config.yaml
n_layer: 10
d_model: 512
moe_layers: [0, 1, 2, 3, 4, 5, 6, 7, 8, 9]
router_logit_norm: 1.5
lr_router: 0.000405
rope_fraction: 1.0
parallel_block: false
init: "normal"
init_std_o: 0.00556
init_std_up: 0.0249
init_out_by_depth: true
warmup_steps: 200
schedule: "wsd"
seq_len: 1024
Below are experts of layer 2 (counted from 0) of a mixture-of-experts language model. Rows are named router (the router's row for the expert), down (a neuron's output weights, with its number) and show model dimensions 192-255. Each number is 200 + 40 x the weight over its row's rms, rounded and kept within 0 to 999.
After each expert's rows: a language model's description of what the expert responds to. This comes from a sample of Wikipedia text that the model never trained on.

# expert 10
router,103,203,171,227,251,211,221,209,167,185,162,220,206,176,184,155,159,272,214,209,199,165,160,180,180,234,231,153,115,99,173,219,142,178,234,170,166,201,207,131,249,176,207,206,219,134,132,228,298,199,157,184,193,159,244,204,167,203,237,158,208,203,166,272
down0,227,190,140,279,181,160,272,232,178,191,208,221,244,228,203,200,250,205,257,159,177,241,184,201,174,203,218,121,167,196,223,227,208,232,173,198,224,192,185,173,121,199,226,181,197,183,273,205,242,214,184,114,182,233,195,163,194,215,241,159,224,254,203,185
down1,185,179,210,179,184,190,156,234,196,186,250,169,213,115,190,154,151,123,228,205,126,202,196,221,187,204,198,255,189,223,225,166,366,209,264,149,130,142,196,181,190,185,176,188,168,183,233,170,212,144,219,162,178,213,235,192,242,231,178,205,175,260,231,209
down2,146,220,229,255,189,187,175,189,224,204,219,217,216,181,202,152,107,183,226,195,184,171,203,211,141,194,164,214,180,224,202,172,116,131,164,255,211,94,208,198,205,175,149,198,254,252,258,203,232,182,223,173,188,199,194,205,157,189,153,137,171,152,219,217
down3,162,208,183,165,169,171,219,213,214,219,167,210,285,294,231,221,166,155,129,191,177,201,222,205,222,155,226,233,274,157,199,208,186,189,238,125,264,211,161,238,200,118,225,143,195,166,226,250,222,242,220,184,256,97,228,190,233,121,103,209,268,215,224,159
down4,172,154,190,133,211,208,173,182,209,211,123,157,134,220,289,233,283,226,235,210,260,243,238,253,176,239,262,213,227,229,229,157,242,179,261,149,230,192,168,182,198,196,115,145,191,228,194,89,232,142,228,148,179,236,190,253,208,156,204,233,186,200,198,232
down5,249,251,212,305,199,168,217,202,165,297,183,230,277,149,219,231,257,273,210,210,158,170,182,207,114,219,183,193,184,217,124,182,177,238,211,181,235,145,228,167,170,155,141,233,165,173,168,197,220,232,194,187,103,222,131,215,267,226,175,270,143,244,203,261
down6,148,176,297,162,210,165,257,180,171,181,207,214,188,180,268,111,246,186,203,223,231,174,171,147,166,192,145,175,198,230,202,245,219,253,190,147,225,227,268,253,264,246,114,250,254,208,214,240,243,178,119,101,235,215,203,212,255,251,262,202,184,236,158,237
Apostrophes and quote marks, plus mid-word pieces often after h, such as Conah-y, arr-ive, Gh-id-orah.

# expert 8
router,195,195,254,263,176,190,211,194,265,184,273,217,222,239,231,190,229,256,184,135,189,198,187,202,172,171,262,173,161,165,188,190,203,228,118,235,184,215,161,162,281,124,156,262,134,211,184,149,237,226,241,220,220,216,258,144,186,238,159,146,222,186,176,228
down0,163,181,299,225,234,233,184,186,205,262,213,183,135,163,140,222,255,225,273,215,193,173,245,217,178,188,168,246,246,263,161,242,201,222,59,172,131,227,180,246,161,216,229,239,179,242,209,232,142,173,185,187,187,238,247,143,203,227,225,197,172,272,189,231
down1,214,131,243,162,176,170,192,200,213,219,250,198,185,155,337,185,149,206,257,216,176,145,203,177,206,206,230,251,174,200,234,195,183,150,200,218,178,202,246,185,146,190,147,185,222,207,155,161,212,178,165,156,163,232,155,217,238,198,176,213,120,256,207,207
down2,205,201,235,201,222,188,259,197,287,228,178,170,240,219,187,136,220,194,233,107,135,162,153,213,144,150,240,184,185,148,192,124,185,219,187,273,145,213,110,238,189,193,172,192,188,154,246,216,203,166,190,239,157,214,230,188,259,122,280,206,179,117,246,152
down3,231,159,156,209,219,188,190,180,226,219,206,159,176,200,181,234,201,233,200,187,156,136,202,247,250,255,205,96,208,284,178,182,244,206,200,243,215,219,199,237,182,207,175,260,227,225,196,213,211,91,171,226,210,146,144,197,151,174,251,237,165,181,210,261
down4,200,171,141,172,169,276,232,160,186,204,174,152,188,197,189,150,259,201,218,255,149,194,207,134,188,259,185,198,194,197,210,207,166,165,178,212,193,207,160,186,189,201,188,210,241,184,214,173,258,248,218,228,249,180,155,182,169,209,236,179,181,163,93,185
down5,196,226,132,166,174,188,208,203,171,229,204,193,239,254,196,166,271,280,137,229,174,273,226,274,215,248,240,265,235,184,191,214,192,180,192,175,224,158,268,217,144,254,217,214,215,210,212,244,185,135,169,188,179,146,163,228,200,194,179,227,144,177,224,244
down6,174,180,141,196,155,199,191,175,247,168,169,116,190,199,227,178,139,155,287,177,204,201,154,236,159,196,144,193,195,149,202,149,228,177,182,188,168,165,152,152,230,239,156,206,173,177,258,263,156,167,190,220,242,213,273,242,174,200,188,236,232,211,102,190
Sentence-ending periods and table cell pipes, plus common mid-sentence words and name starts like De, Van, Jones, often, still.

# expert 18
router,209,230,263,148,158,207,186,257,225,227,185,265,187,165,269,227,120,172,196,195,211,164,210,179,186,173,167,201,169,212,153,215,213,216,163,264,210,178,182,207,209,159,209,181,189,140,215,179,217,279,148,223,265,144,139,204,300,181,211,191,240,187,203,284
down0,228,235,125,195,204,276,199,187,146,233,203,241,141,104,176,196,241,224,192,209,178,162,138,206,137,213,219,163,244,198,168,252,158,183,225,138,200,200,161,196,186,256,272,215,241,210,206,202,149,267,133,257,244,177,200,167,218,243,243,173,187,121,212,185
down1,257,203,248,219,222,161,161,226,165,192,156,225,203,187,249,139,140,265,184,206,88,154,151,173,249,243,150,209,162,282,199,239,106,140,227,318,233,251,199,200,221,265,193,219,209,187,219,174,120,188,229,170,226,221,205,217,199,151,203,204,184,189,170,252
down2,190,230,245,193,186,234,244,386,195,288,163,178,229,208,173,225,259,169,283,174,244,243,135,215,233,194,238,203,288,213,178,162,240,261,310,213,158,190,199,226,191,220,219,127,249,175,251,116,175,223,165,259,258,221,224,194,241,199,213,184,223,142,194,189
down3,197,187,155,220,193,186,202,252,280,255,97,215,118,150,115,236,168,126,242,218,252,205,252,221,144,242,276,251,206,200,181,141,211,201,211,221,192,226,157,143,244,288,130,203,157,194,209,217,212,204,210,185,252,219,252,203,213,210,197,177,214,179,270,159
down4,196,199,152,221,181,174,321,232,196,231,167,184,183,248,127,182,200,195,215,185,238,270,168,140,158,177,233,210,260,107,209,178,206,191,173,192,160,182,196,193,149,152,203,230,200,187,204,250,209,147,207,123,189,232,187,203,173,338,126,284,202,182,162,219
down5,269,242,181,213,190,237,203,98,153,184,192,269,242,262,212,177,214,180,200,220,170,234,164,316,188,109,243,218,163,173,145,185,209,197,227,270,179,183,217,224,233,207,137,239,242,253,231,314,193,214,153,182,134,179,122,218,185,154,183,198,148,264,168,199
down6,212,204,274,139,211,197,183,254,215,178,102,226,166,216,166,166,277,176,271,204,183,163,170,194,233,181,173,182,190,129,205,193,180,195,158,198,199,279,255,193,226,243,232,130,202,187,213,183,175,196,108,158,215,160,210,184,185,156,203,157,171,228,166,220
Words in football and other sports articles, such as League, Cup, loan, relegated, penalty, right back, plus pipes in squad tables.

# expert 22
router,195,169,262,205,190,114,207,197,199,205,209,274,225,169,239,139,187,181,232,279,137,159,166,176,208,238,184,198,260,283,189,205,206,114,247,173,91,209,163,302,173,212,156,202,188,214,189,141,177,269,180,253,161,150,216,270,326,165,210,185,152,151,208,133
down0,217,202,170,183,173,242,228,190,199,146,228,202,157,188,227,208,146,164,240,211,261,207,212,202,288,177,183,212,195,234,200,211,230,238,220,213,153,116,126,220,189,309,260,191,196,178,246,291,236,261,219,105,179,271,226,218,194,213,186,300,154,182,192,247
down1,258,208,204,200,173,104,134,198,249,256,132,271,166,224,177,155,188,181,84,138,223,202,178,235,300,247,139,209,237,198,196,194,212,155,240,174,207,234,188,159,231,222,265,205,218,228,222,192,249,208,147,195,224,157,279,219,261,205,214,242,213,200,189,225
down2,220,253,190,169,277,237,217,148,223,194,184,178,137,79,171,145,209,229,187,135,161,187,277,201,199,261,170,243,196,182,178,174,271,235,192,271,151,215,153,226,239,266,215,236,214,240,200,257,66,234,190,205,197,270,186,199,167,178,250,243,221,245,187,299
down3,238,147,250,229,164,232,187,157,246,253,203,190,163,203,277,192,156,170,220,178,209,201,214,241,192,194,201,224,192,214,198,208,187,204,222,205,203,232,208,208,187,151,199,124,215,245,221,163,182,167,69,208,203,198,219,197,157,238,161,169,152,205,267,163
down4,217,166,216,235,231,190,190,191,200,197,240,250,215,198,143,264,210,179,174,246,157,262,150,191,156,265,246,177,205,110,240,213,224,224,121,153,164,179,158,224,187,174,79,244,185,218,164,178,188,226,176,225,173,220,288,239,174,208,266,125,196,134,223,171
down5,177,191,207,159,207,213,208,176,152,191,206,183,276,186,154,171,243,196,163,238,192,247,237,181,183,129,180,207,129,146,151,197,215,220,194,212,221,212,241,235,186,166,169,136,191,140,222,184,228,201,213,292,241,234,220,166,192,183,184,183,213,190,209,143
down6,133,227,232,276,192,170,144,242,201,154,186,185,196,204,215,214,202,183,229,310,193,184,294,198,171,151,175,236,254,188,217,203,234,180,221,167,181,181,210,193,227,182,152,73,153,241,161,199,220,238,157,313,177,191,185,157,191,214,263,219,152,228,233,290
Closing pieces of place and country names and proper nouns, such as Luxembour-g, Azerbai-jan, Argent-an, Chakravart-y.

# expert 5
router,200,251,149,188,133,177,210,123,213,180,204,183,229,209,243,184,164,201,214,217,198,280,223,200,263,204,180,197,199,224,199,212,239,234,253,201,162,204,210,165,167,145,233,260,297,208,190,152,140,241,249,128,164,210,244,219,197,214,187,248,189,193,141,203
down0,227,225,137,219,235,151,247,181,201,221,172,200,244,183,155,212,175,205,172,224,196,157,142,192,172,183,182,134,243,220,147,269,225,153,227,167,167,212,173,211,227,207,178,126,241,176,215,210,123,216,200,266,184,241,259,199,155,240,212,221,287,199,214,218
down1,229,205,161,132,164,196,248,217,187,158,276,148,180,178,223,199,249,223,208,283,176,190,114,136,187,262,218,236,152,236,270,166,253,233,194,176,130,270,242,161,172,171,236,206,225,160,134,200,183,167,220,251,140,221,207,208,165,247,139,201,227,155,213,250
down2,195,131,212,154,233,178,182,116,227,148,251,226,254,146,204,125,185,236,202,266,186,214,219,205,172,177,169,136,185,159,192,283,166,265,224,188,254,171,188,205,260,161,243,176,128,148,252,142,207,240,212,254,232,198,138,261,290,175,165,224,191,154,219,139
down3,187,199,271,210,162,155,295,221,166,78,181,205,181,163,182,119,271,233,196,280,267,198,146,165,201,173,196,206,205,261,173,225,199,181,186,175,171,205,171,231,215,190,188,188,201,200,160,179,291,215,221,208,217,209,226,184,155,180,177,198,158,225,197,211
down4,235,210,144,189,223,257,215,210,152,284,215,150,156,208,195,212,185,268,188,270,228,261,212,184,175,168,183,150,214,282,205,190,235,149,180,215,230,230,230,168,207,216,199,266,216,270,234,203,258,177,243,210,159,210,233,186,245,163,199,106,187,196,184,292
down5,203,229,179,238,229,253,152,245,179,254,168,192,178,219,150,195,186,124,213,158,207,218,268,155,237,181,208,230,205,87,138,232,119,168,204,232,234,187,235,171,206,230,163,233,190,263,151,241,214,170,167,176,210,212,211,191,204,202,184,151,238,130,235,227
down6,201,165,167,133,235,235,199,304,198,170,338,208,216,198,220,169,184,182,194,156,153,177,212,199,212,206,232,196,93,274,216,244,204,248,192,206,229,155,163,204,185,243,186,241,200,212,171,193,230,188,231,189,194,127,205,163,187,136,182,222,117,223,160,220
Opening parentheses and brackets before dates, birth years or qualifiers, e.g. "(R)", "(2004)", "(from Aalesund)"; also superscript/subscript openers and section-heading equals signs.

# expert 6
router,308,201,222,259,172,187,182,254,214,187,238,256,209,182,112,226,183,124,164,224,211,188,217,156,192,233,258,95,142,253,223,182,172,178,225,224,155,215,193,136,258,146,234,167,292,226,207,193,244,210,242,191,300,197,209,150,175,221,192,236,170,240,245,270
down0,255,221,247,239,257,191,268,193,231,242,239,152,209,150,212,191,270,150,188,205,195,193,206,170,177,200,197,172,297,214,217,122,161,180,133,172,187,154,185,255,231,247,220,115,228,208,187,161,202,211,237,198,163,206,226,206,178,219,171,206,192,181,167,163
down1,237,224,143,179,216,174,266,111,168,198,202,207,238,257,180,134,176,215,150,219,192,232,211,218,200,198,123,161,201,198,192,219,251,193,222,249,145,229,182,193,206,296,183,116,190,182,169,244,219,218,121,233,220,142,127,206,222,189,177,154,260,221,192,170
down2,191,219,214,218,238,203,133,183,193,219,243,169,180,162,160,255,282,275,259,215,197,147,154,267,169,219,191,214,216,183,152,217,163,158,189,204,198,269,194,132,170,235,177,161,169,234,221,226,202,183,160,226,149,197,233,228,178,235,226,225,214,144,248,210
down3,223,120,183,242,184,200,192,183,196,197,243,237,153,202,301,157,183,165,173,171,193,172,208,292,176,249,214,201,196,173,274,145,150,222,143,183,194,213,209,165,153,178,269,155,198,157,241,168,222,192,257,199,188,156,246,244,208,182,272,211,222,210,176,234
down4,229,179,269,178,284,218,252,166,246,168,272,171,248,214,238,217,222,215,177,189,212,209,289,227,206,214,276,173,173,220,183,201,246,233,154,139,228,212,195,260,214,243,228,278,232,183,150,157,181,224,211,184,204,185,141,121,252,142,196,163,149,183,174,194
down5,185,238,232,160,179,234,170,180,171,125,122,249,174,178,205,266,215,228,271,243,167,187,242,193,200,193,123,230,201,195,223,224,190,144,99,124,218,225,184,225,149,131,153,197,173,233,176,139,236,218,187,172,232,164,158,163,197,215,159,212,204,165,185,184
down6,187,217,210,235,180,233,193,116,211,148,140,139,232,202,228,192,236,162,186,120,273,207,193,207,230,188,223,228,252,163,235,112,179,278,209,233,229,176,291,151,244,185,197,235,157,229,199,148,272,189,252,208,218,202,158,186,225,209,150,162,214,216,133,192
Prepositions after nouns, verbs or participles, mostly of, to, for, by, with, on, as in spite of, Center for.

# expert 21
router,228,165,177,167,259,158,195,179,232,155,246,177,220,165,183,262,227,242,214,289,213,207,251,185,194,179,172,192,232,236,257,218,219,197,141,168,194,197,115,192,203,220,165,218,188,157,187,254,63,222,214,181,185,151,110,172,154,200,248,221,170,200,213,118
down0,301,169,156,203,205,164,145,191,148,239,169,236,187,204,182,180,168,128,190,227,212,150,185,166,203,169,154,130,134,239,183,177,199,214,218,134,164,150,183,120,237,287,194,256,162,314,254,298,135,203,246,163,161,112,173,175,176,201,233,173,219,224,147,259
down1,192,204,228,199,226,189,174,187,183,243,165,271,217,197,280,214,211,220,167,207,188,186,268,207,200,204,134,190,284,221,251,218,146,233,229,259,213,121,256,170,182,174,190,265,150,190,254,224,130,186,265,271,171,183,220,178,150,187,201,136,201,231,187,177
down2,230,201,204,124,241,140,145,209,180,144,251,188,209,190,221,183,221,257,209,206,191,266,184,184,178,177,186,92,179,216,224,151,178,200,239,249,201,215,156,204,223,155,148,195,261,218,212,137,246,204,139,166,231,125,213,169,221,185,166,188,182,232,218,240
down3,250,153,233,183,236,130,172,186,216,239,227,222,273,171,265,217,209,243,247,231,292,249,187,263,232,151,259,264,240,200,252,223,243,230,150,171,204,214,221,190,214,227,188,259,186,175,177,300,232,203,181,178,208,166,165,175,105,153,210,228,168,187,214,211
down4,200,142,197,236,189,174,219,197,240,197,200,190,209,147,218,211,203,185,182,305,239,148,262,241,225,184,263,153,213,174,220,177,222,135,218,225,159,201,262,102,113,234,130,197,101,185,193,180,165,228,143,262,181,203,292,245,186,202,238,230,173,246,167,220
down5,204,125,213,242,230,215,217,216,198,178,236,136,205,225,224,241,240,191,205,198,227,223,224,198,226,212,206,147,229,157,286,248,100,242,238,203,185,88,162,201,207,104,214,144,258,201,178,194,222,203,265,242,171,151,230,121,215,202,231,209,209,243,256,251
down6,276,211,192,223,177,166,204,156,242,200,181,202,226,155,235,269,214,155,236,187,203,209,273,200,144,157,206,192,160,214,268,181,152,209,225,227,184,196,175,183,143,169,190,184,246,323,188,253,141,157,169,231,195,198,231,233,245,202,165,256,143,206,178,260
Short word pieces right after a single capital letter, as in Goal, Perth, CoV, CDT, and in Cyrillic text.

# expert 28
router,215,237,126,231,191,199,197,125,205,240,190,206,225,222,170,210,218,231,177,209,159,259,171,173,201,190,208,184,233,241,111,170,204,230,261,143,128,221,325,223,235,227,181,168,194,220,192,165,201,212,183,177,163,156,269,104,166,205,206,194,219,243,237,158
down0,185,243,264,266,223,212,174,193,197,248,201,147,137,231,149,177,243,137,167,156,194,167,203,157,180,211,120,224,222,239,118,208,190,189,213,169,159,143,202,250,232,146,180,163,220,190,269,218,167,255,251,204,268,195,175,110,201,187,193,182,231,205,119,225
down1,109,218,203,251,233,285,184,169,157,239,171,164,156,240,153,202,209,254,146,217,227,211,276,127,184,188,168,177,237,263,158,196,237,190,225,203,176,270,186,157,170,172,189,217,184,175,221,214,154,215,165,216,188,241,253,221,210,146,242,250,152,158,184,164
down2,221,275,177,223,260,95,185,187,224,172,186,233,177,263,186,237,178,234,128,161,189,252,225,241,129,151,194,214,189,171,201,199,220,219,167,271,165,167,206,169,190,214,163,249,226,221,284,195,242,223,211,232,120,200,277,232,155,207,163,191,222,237,128,220
down3,241,246,223,163,191,140,171,242,186,213,218,116,188,194,197,249,263,216,169,192,189,204,233,187,192,186,228,204,93,224,165,145,162,254,226,214,150,168,187,210,145,253,253,188,225,221,175,161,140,224,209,205,185,173,184,196,214,191,209,239,249,233,198,223
down4,248,199,140,219,163,212,236,217,240,212,171,238,182,254,112,202,190,141,164,165,188,233,194,149,208,279,216,209,219,209,137,127,272,236,194,185,217,226,221,232,186,196,187,270,231,293,286,183,259,128,220,149,156,180,120,254,248,200,275,131,181,227,153,157
down5,220,180,229,154,197,178,188,179,150,130,229,221,215,130,343,171,249,147,222,207,204,221,190,160,179,236,192,183,230,177,184,192,116,178,198,162,214,227,171,127,242,151,142,168,231,202,143,172,178,243,204,263,208,249,159,211,285,130,182,126,184,217,213,199
down6,185,167,303,172,172,241,245,182,177,196,194,174,181,187,156,207,213,144,196,190,252,154,251,167,217,134,252,192,210,209,198,205,303,231,243,197,207,260,217,187,190,162,230,230,120,235,182,189,233,192,158,215,229,120,162,194,224,207,252,249,245,133,145,175
Verb and noun suffixes such as -ing, -ings and -ating ending technical or biological words, such as process-ing, Flower-ing, flank-ing.

# expert 7
router,191,214,177,218,162,283,227,218,129,172,189,199,231,168,189,200,117,182,245,158,208,213,215,201,210,168,205,174,196,195,168,281,207,218,262,209,202,155,291,139,187,157,230,198,164,234,166,126,264,108,113,189,285,156,232,218,207,223,189,164,225,330,182,257
down0,212,222,183,109,251,176,254,275,231,231,203,171,298,82,188,208,136,174,162,203,174,212,207,150,200,226,271,136,177,158,251,178,197,238,217,251,202,172,179,166,257,131,172,204,217,175,218,172,203,201,234,237,185,204,241,185,201,224,249,157,162,152,213,164
down1,241,203,116,203,180,153,157,204,189,216,224,178,218,151,183,202,151,213,239,156,208,302,201,177,242,137,243,221,161,250,220,207,154,196,158,220,196,292,207,174,148,153,207,196,227,200,178,196,126,204,193,170,161,208,278,221,213,248,226,258,162,247,225,141
down2,214,201,172,237,227,165,117,240,143,214,249,148,248,243,133,255,235,241,234,191,228,202,235,173,128,162,196,148,210,200,250,188,221,217,232,197,240,281,218,162,172,251,286,213,169,146,156,153,164,212,157,164,170,155,191,149,238,185,189,223,173,161,118,235
down3,230,186,193,298,235,199,153,259,108,158,198,262,223,214,234,195,126,181,174,224,144,131,226,179,216,116,254,190,176,183,198,161,262,162,244,177,248,207,166,177,196,253,223,192,225,263,200,202,177,221,225,204,140,201,152,152,178,162,245,144,187,201,214,168
down4,229,183,206,242,199,240,195,186,160,100,243,285,237,244,162,209,162,169,214,269,173,206,211,175,256,168,180,198,255,207,251,232,175,216,187,197,204,181,168,241,221,217,157,197,276,130,218,165,209,198,314,209,283,211,223,197,242,183,164,193,175,207,161,207
down5,205,93,235,190,212,207,218,195,221,289,224,228,173,228,196,202,163,213,141,196,166,205,239,210,223,184,167,228,155,276,233,173,166,187,228,184,89,211,208,206,192,196,214,125,155,241,219,172,214,174,223,212,131,163,263,203,180,196,175,230,179,232,209,176
down6,171,219,171,106,224,186,105,191,190,227,193,229,196,213,258,89,93,160,188,191,271,213,229,175,166,180,197,170,212,182,205,212,202,213,210,193,172,216,166,210,178,249,224,163,219,200,228,214,152,226,214,185,215,177,198,217,131,148,150,204,195,209,202,261
Word pieces in the middle or at the end of personal names and other words, such as Dav-y-denko, Thom-as, young-est.

# expert 24
router,134,256,221,221,153,269,203,237,217,316,213,192,128,288,221,189,164,190,186,160,248,210,127,225,206,198,155,205,145,176,222,95,208,173,196,191,213,203,280,306,188,164,215,193,177,137,185,225,203,164,195,219,235,164,187,190,206,182,147,229,225,211,224,150
down0,142,238,214,177,211,150,235,263,149,221,185,126,235,199,220,200,163,264,153,268,267,186,200,207,219,130,203,151,163,205,173,151,245,219,159,131,170,151,213,246,211,225,192,225,160,257,126,219,164,148,206,240,170,136,226,188,241,251,205,199,204,173,297,148
down1,171,193,253,198,207,196,212,176,198,145,218,224,184,182,79,102,182,284,197,230,182,198,241,185,209,237,224,151,167,219,236,174,286,142,235,248,321,174,175,222,173,91,205,243,174,178,207,229,104,184,150,155,183,217,264,213,187,270,194,191,243,91,244,178
down2,166,197,158,209,193,191,137,186,254,203,249,201,240,215,180,186,186,210,178,182,212,171,286,199,181,211,132,224,206,279,121,196,215,106,221,209,245,269,221,202,192,203,136,272,176,125,196,202,166,226,199,269,223,189,149,260,160,225,147,182,252,233,111,191
down3,194,183,209,257,187,227,155,129,294,169,262,138,155,138,195,196,187,245,209,184,196,216,153,191,174,212,148,200,161,182,175,124,139,166,271,167,238,193,169,249,181,221,107,171,196,208,162,197,186,166,267,186,198,171,204,206,174,239,280,141,203,180,148,192
down4,192,192,166,171,138,157,245,159,159,220,231,213,178,193,164,254,188,181,180,183,214,281,185,234,284,207,225,178,264,201,144,183,231,178,129,238,217,255,166,291,51,199,161,206,159,256,183,190,243,192,206,130,174,196,204,210,186,285,220,215,177,216,109,182
down5,140,211,116,176,132,185,165,188,201,199,209,172,246,186,200,124,151,218,217,142,176,232,195,270,261,279,268,152,229,118,176,170,263,229,203,231,175,233,164,236,193,150,197,263,204,178,189,197,239,228,226,147,140,250,134,236,202,251,230,270,216,246,223,177
down6,147,205,200,225,171,205,176,182,227,213,183,208,260,169,163,190,187,185,247,160,263,183,191,168,194,203,182,221,228,221,141,124,254,194,191,189,203,206,199,156,246,172,179,247,117,195,220,177,157,232,245,248,217,300,236,172,208,248,243,144,189,213,254,222
Word pieces right after an initial capital letter in headings and names, as in Usability, Uses, Seed, Seychelles.

# expert 15
router,204,213,184,183,217,137,185,203,212,145,254,140,185,229,171,89,193,161,183,156,240,204,215,207,215,240,163,218,158,208,260,275,192,241,139,191,319,219,83,229,217,235,191,138,210,183,138,231,279,168,215,213,145,210,130,239,186,211,189,183,181,214,188,141
down0,225,228,175,215,227,192,168,211,160,238,296,200,184,227,128,212,194,159,239,106,160,249,282,192,206,255,177,210,157,316,191,264,236,170,200,212,107,157,184,207,168,224,238,206,265,170,184,233,200,202,249,160,171,203,234,160,144,216,174,229,192,204,146,246
down1,232,277,209,227,161,195,226,257,160,212,178,183,182,148,232,311,192,196,151,242,171,249,164,152,188,226,172,223,220,201,209,166,205,168,217,178,267,196,195,195,179,217,153,168,229,231,194,167,229,194,209,202,170,191,196,168,273,215,246,147,190,222,216,182
down2,223,93,193,261,122,208,197,172,200,237,222,161,132,215,208,250,153,175,193,177,198,101,119,282,213,194,255,254,232,150,191,194,197,142,245,183,225,225,222,147,237,237,158,218,168,186,144,183,167,233,168,183,177,263,216,219,227,236,241,196,182,188,196,240
down3,186,249,214,199,174,232,182,107,166,218,215,248,172,276,187,199,239,189,189,285,189,192,223,127,216,205,154,194,184,275,254,205,295,199,172,207,329,203,171,109,133,235,240,166,223,180,197,141,166,257,168,179,260,181,198,259,156,172,229,274,215,170,230,190
down4,212,238,93,164,171,198,260,153,227,191,225,170,243,146,176,166,256,201,159,248,220,159,187,188,259,222,214,222,200,151,162,202,169,155,168,230,277,260,144,235,196,211,252,170,184,190,244,185,262,140,172,230,183,157,206,254,215,231,316,168,222,127,210,157
down5,195,174,210,173,247,194,213,233,191,161,232,206,121,239,182,157,159,199,196,207,261,196,225,219,212,243,193,176,237,206,194,210,220,61,162,164,173,205,168,211,192,185,195,229,224,191,147,124,211,213,196,164,230,204,282,226,235,247,189,139,260,268,153,183
down6,190,240,263,226,223,163,232,188,151,287,187,174,218,229,181,191,172,253,190,183,232,264,202,160,182,208,198,148,275,235,125,162,213,218,257,171,236,186,185,230,134,226,200,231,225,219,230,227,250,176,164,217,211,168,249,289,214,248,263,160,182,183,260,173
The word New before York, Saint and Christ, and word pieces following St or Const, as in Steyr, Constellation, PlayStation.

# expert 23
router,177,222,189,246,212,133,259,174,156,215,160,216,250,190,217,101,197,193,184,231,181,197,137,202,179,205,252,183,235,127,213,249,174,185,181,138,142,152,209,243,233,187,209,185,208,199,193,190,246,280,143,157,226,235,180,197,285,176,170,140,223,200,134,325
down0,277,180,173,144,211,144,279,199,236,257,177,161,200,145,111,213,223,218,250,314,248,241,160,213,183,142,263,187,266,237,246,220,177,258,94,143,163,204,244,172,236,157,216,196,173,98,182,189,198,231,335,235,164,200,218,221,193,214,232,140,127,171,166,130
down1,223,237,242,224,203,262,219,172,279,182,131,191,193,221,169,159,246,120,113,196,138,214,230,173,238,255,220,197,248,201,200,103,212,164,292,161,191,189,154,182,162,185,118,105,267,195,164,164,212,153,241,181,270,214,167,248,183,208,124,203,195,230,195,226
down2,234,146,129,249,222,212,199,156,220,199,291,161,240,181,189,272,234,163,161,200,202,250,244,180,287,189,260,126,218,174,250,236,192,245,142,248,193,214,238,218,157,179,202,274,247,241,209,190,195,180,140,243,193,199,179,253,153,129,201,142,109,170,108,239
down3,183,161,171,179,160,216,251,170,125,192,260,179,146,118,246,186,221,201,238,200,86,179,186,238,139,135,161,238,191,258,102,243,210,203,241,205,131,238,175,278,204,174,239,244,216,145,131,188,178,195,159,151,164,129,239,233,206,206,253,135,315,236,260,171
down4,179,224,207,230,216,157,246,214,283,134,200,186,172,197,213,210,242,183,198,177,190,238,190,242,221,269,193,177,82,151,150,166,148,196,217,201,161,249,195,275,234,241,231,133,217,252,181,210,192,247,181,178,138,131,92,226,173,119,223,149,265,231,222,255
down5,211,176,199,230,242,217,145,261,140,234,140,226,237,213,105,214,216,188,221,222,270,234,133,181,204,165,230,252,192,231,263,195,185,137,198,231,198,192,216,154,198,171,177,223,230,209,147,210,183,204,182,70,233,257,180,271,240,243,175,106,250,221,209,219
down6,184,211,173,283,218,215,268,166,142,201,183,216,196,208,134,202,168,201,261,210,191,257,291,204,276,257,236,227,259,94,296,182,238,220,176,185,255,180,212,213,162,186,127,214,270,180,165,144,160,224,197,216,212,135,161,176,228,210,248,154,216,209,217,192
Middle word pieces of foreign names and words, mostly Slavic, Sinhala, Japanese or German, e.g. Małas-ze-k, Kar-un-aratne, Euk-ary-ota, sent-enced.

# expert 13
router,205,157,159,190,154,220,120,252,275,216,205,249,165,240,189,185,198,236,230,277,194,163,267,171,208,241,211,179,120,168,188,215,290,263,230,84,213,260,154,242,222,178,227,183,245,239,220,189,146,155,178,123,140,289,150,196,211,161,184,252,176,208,207,278
down0,186,226,252,182,211,156,193,154,179,180,189,185,153,183,243,220,214,90,193,170,177,176,180,156,139,145,210,202,180,216,200,254,253,219,227,228,224,305,122,143,248,245,143,190,103,236,189,109,157,179,203,167,278,246,149,207,212,237,172,170,121,194,218,213
down1,194,200,201,254,172,162,137,181,181,206,188,261,178,174,236,233,176,200,191,241,207,234,178,168,142,213,218,198,196,105,237,192,209,132,182,208,215,222,231,198,129,207,174,169,248,215,143,189,280,165,226,251,204,210,247,241,200,201,187,270,265,211,102,274
down2,281,232,275,251,175,272,186,219,183,171,270,198,238,280,189,162,142,194,171,252,190,164,256,185,218,181,162,224,155,300,211,168,156,169,198,126,250,157,215,212,203,159,256,230,176,172,201,220,229,193,187,153,191,257,132,223,219,236,165,162,249,183,240,204
down3,140,190,221,173,181,195,171,207,210,218,235,157,202,205,227,197,124,131,206,234,190,257,210,267,180,212,203,207,226,317,200,176,178,119,193,194,242,176,182,159,210,278,180,183,251,233,263,151,129,199,220,207,166,222,201,155,234,214,210,193,177,157,267,209
down4,175,215,207,166,170,169,268,225,177,283,164,192,256,141,231,255,188,208,193,228,188,192,237,228,106,227,193,160,168,177,223,183,162,141,166,204,251,181,121,236,214,234,175,255,169,203,171,225,244,233,220,200,173,201,241,136,209,157,196,213,204,170,166,202
down5,241,149,226,210,236,191,238,165,183,212,219,151,243,243,147,276,230,192,147,252,234,223,218,159,180,204,233,161,182,162,227,250,207,244,112,215,136,196,243,230,206,245,197,175,202,129,182,186,233,220,233,243,232,206,185,166,152,122,227,131,219,185,69,182
down6,217,224,189,205,212,151,159,206,145,241,180,119,194,188,212,200,148,214,128,216,249,204,204,135,139,229,195,260,230,173,233,174,121,169,166,242,125,216,226,142,194,184,204,175,211,189,250,190,236,138,209,97,162,181,274,230,183,174,272,192,196,206,238,207
Spaces before years, and pieces right after a word start such as In or As, like In-ter-im, In-el-astic, MacIn-ty-re.